config.yaml
n_experts: 32
experts_per_token: 2
d_expert: 144
d_shared_expert: 0
normalize_top_k: true
balance_loss: 0.0134
router_z_loss: 0.0001
init_std_router: 0.0148
lr_router: 0.00149
vocab_size: 32768
norm: "rmsnorm"
batch_tokens: 32768
Below are experts of layer 7 (counted from 0) of a mixture-of-experts language model. Rows are named router (the router's row for the expert), gate (a neuron's input weights, with its number), up (a neuron's input weights, with its number), down (a neuron's output weights, with its number) and show model dimensions 0-95. Each number is 500 + 40 x the weight over its row's rms, rounded and kept within 0 to 999. Numbers have three digits each.
After each expert's rows: a language model's description of what the expert responds to. This comes from a sample of Wikipedia text that the model never trained on.

# expert 14
router:504475527510558456479474498474528553559420531545510525517532533434460486493533522547468478472541518429513487566552466495452453456517446496463584469455530524545473439500510528503487483516505518423542548457505501565456497512515451532487502450535482555507569466454521486569470465453522493517
gate3:567541425436537462528446448498512405418592501541492465552482502589500515556463426571521535567575542531488502548535554551461456502529511536532534504524498486484544546519458466492541518449527501512534565510467465519519539514529464430491534446545474514497505472506493453481562510462520553583
up3:577498535431511466569454449383466500516504599532504491527502543498477491509498496493489514512431539552487485511567541512539460503505547504593471526583527512565526456496498476512457512505484548504479610492534476447529534455545489469456480482495508468485467476481472460536537473488592527521
down3:489486541515484465461480550487524594510496510533515526420515560495495450506494520457544510455487454486498498522538484494552511425475484530489458542512458516558448449537483588518471505503555482518565461520483419507520480500510543492497534486415451492502504470495523539459520469497481522450
What it handles: Forms of be and have, and to or as, directly after a sentence subject such as it or which, e.g. was, is, were, been.

# expert 11
router:548500507518498524527473511483529522530472557524563535490552558475460470525511533454515448526572513476564484510520479487482462457420479469446545447431517562537448403560480509490510487443510464452495547595513534537470450482551451501551477460464545509473498431467519546524509537518475515460
gate0:514534510442437528450530577451518434432452533470499454534526516494538462601501502593511486546503558437485454470446523455494511517434459529542512506539507502500525515505503482539463526475483451427511539518459458505413528414506544494545416469443537451530508558483461478548424506483494468513
up0:471504444433489467495458518489501574542534513511517552469529490537556617494507453440516532467451539555431517566488397597544456489389545491475461545470609507462476570538540524466498498493497437509488525511568492484475458496518432489519528470493558507493478484470565474476450454452529421438
down0:506475570501527493590463524524465509495466487542442480552476470417518520573504494545491531498494500517496502581499503461500556484577542461485517471519521438554459468518467537510546558514488474519529466522445486478548518488427498427484521480578519479467471398508551504521462469409537539518
What it handles: Given names at the start of a person's full name, especially in tables and lists, plus the word the and table pipes, e.g. Mike, William, John.

# expert 0
router:571443492477459512533460492482542613533431504569570536495536526473524472543527526500459476475551508453510506515487515465403479499462504482449553418458504563498454430470553508484548477510467513479547573490533514539431516517565464532541520460495527525465577430493509528487517533499504525496
gate3:407563509440497513496443429589467490440532523445483558463509478554539547501525418549514560433451451472532474552467555383496519473471555502445577495450487408517520540461477559515480479479441498460496463540499518497452480478411532469465492489512465490553543501514527558525574514505485555457
up3:454536506451509473486476503437566500487434457523569456527483484532346515527513495519458497491478536509479508504449549533484527537556445476504593567550437499506497499429478500498484499472496632539399450499421470545522469526511484491524445451440493542542504536488530458473478599500497486434
down3:534456495566469455541573508477509529525538514608457472453454465479526565522522496552497506510520542479467444462516470491529510562498429517525459557439458489497541457501538522437549569526500459491498500406531584469490485512563500574515502535514487525446570456527396478482493508509495465471
What it handles: Prepositions like of, by, for, with, against and despite, usually following a noun or verb and before a determiner: president of, chosen by.

# expert 24
router:488441441511506529552514460464533527541498501520564546468538560422494486422478524458573458493532457485538483491522456470470496439490473469479574524484597537536486522521512534483528530505440468437550549572556555541501559468555437547545504484491489514438504461479543553493496514449555504489
gate0:526511451512451495539463506504499445450500444444481501453545444479467537395484498478503459509492471600402493493501533484504611519471519521570515469496530537506523496445470477476495530455454523536497515560453577483458440473446452517496480538556464516480459559522519488481429520460445468488
up0:492519552479472507473475511545604479496501453478510526408539480451494483438486500480507515532507482506539524510510503472510471520501520523553572588460588450474489481441572530543478484472516471410535518470447507529474524494505520471592486508463597533475504485477514523429438547482519483472
down0:477517524515490570483448531527444505485510514481473554546431535503482444571579449576498513540550508405537496528484497452469487530516506549553502559506498473541523435512454460489507521502430466528515548517500501438494516522489484495604442539455484533506467524458482549532547471522607495415
What it handles: Possessive pronouns and determiners like his, her, their, such, less, too, mostly as objects after verbs in biographical narrative: prove his hypothesis.

# expert 22
router:523434498521547498548485523489493492497507522540520506527479480433454485525498567397475491440578506456591496516507491481457468451469487476499519477492534552581515505496482520476584528499442490457553507535516561618471488533520495531572481482429487517467554443467539555462449461442443509512
gate0:480501432479470480531494513506549523460451479458474490444505506545542479467513541521478470549541442514558475552556479469451496545517477483480503507511529486486486511501481544481546504461463413514478516470490524482442463534446551500470525482440481477493451520492531500515532532599454494533
up0:531566523479507476477517465491570561436520483560548555472458488475531512511487486401524490427491510495529530491552486526523562555567451548501434489535447487484531489515493584404531493426551469489463520547454532532537466446464435488572432499562492579539419531473524483423435518505461468537
down0:408582538471496462491441545484566434470483481405494516469487479430548552448488485521534500507505477567480492548491459549553459488558474546489470485448536447429523481450470541546504484505464505505519449446523460531518559496508533491497580496483513472480546509440531469559472525555556462422
What it handles: Articles and determiners opening a noun phrase after a preposition or verb, such as the, a, an, this, another, next, second.

# expert 20
router:478465523579483478518514472486555592512534539465488531531561546474520505458506528512527464455539512462526474525583449474463498407490486475477468429469520570552509527544537565508508549498497491497526530525487538550503528510512431571562468462479484513440497465403551555521450478502468542476
gate0:458522454555529541494535450538470490436525480444516471523489497485544520514493477591500393450520539489538494555509511483504463540573523483468564487484457533588533545588545481508500558566551510504479480504457465523471440502563460555502506474565503495474517474503542493609462525506514515461
up0:502524525445518485507522494563522459460479451586517517518545431501517526528496557531531596531539534507522508554488485488532505514465535468516476457538534542537466511490515536479431459459499499472435486535496492507533507476557501540405479490506621548447554432522475479489486583450478482511
down0:476520545548549485521488466469505473474480511455490479505476495545506549435503615529471460550525477533516459478498518458502485522488477495470514485446496501480496507552529533558569531528535622464506548459485549544507526458432495517554521535520480543552496525548524585554475445518515553482
What it handles: Word-final pieces of Latin taxon names and foreign words, e.g. -es, -ers, -i, plus ordinary nouns like water, negotiations, ion.

# expert 9
router:552464512501508553524492430487521552514434536548507548458540528487520467461558548483515455452533469493568542549510468410464511469423450454499530481477513540586446507568473502480501483524463485468455524497517518514447485474561412520504494467540545515485537386468516539487448549501497533515
gate0:492539462509522499564492538438431534484542475462498494534455501501537550516532482462536494445526455491560570521534466505558487440539430457515480510540439425437435463536491470520496539535440465515509538467518557484475533499507432503476507451631507510547562507509439513516464545492490508463
up0:435470423530576466451562460516511453478492515445539439484519540560518462521474501511512457499554509473480492551521519497495475536547477372537542549529492527481540514512489452521504519511508488490458512512500478550487505409496443519510561486454461457489427491503511497499467448568486496527
down0:564534530529465454487454591591513494540513490489505568479443492527508531476556469533490487557463499462464540494441448493502474456457453612507451482415540527578450499475491497485538432510457538504505501487477549545457508534514571499530490550499488539533492407483505512554511554513472503504
What it handles: Last two digits of years after 19 or 20, such as 20'05' and 19'87', in dates and tables; also the word when.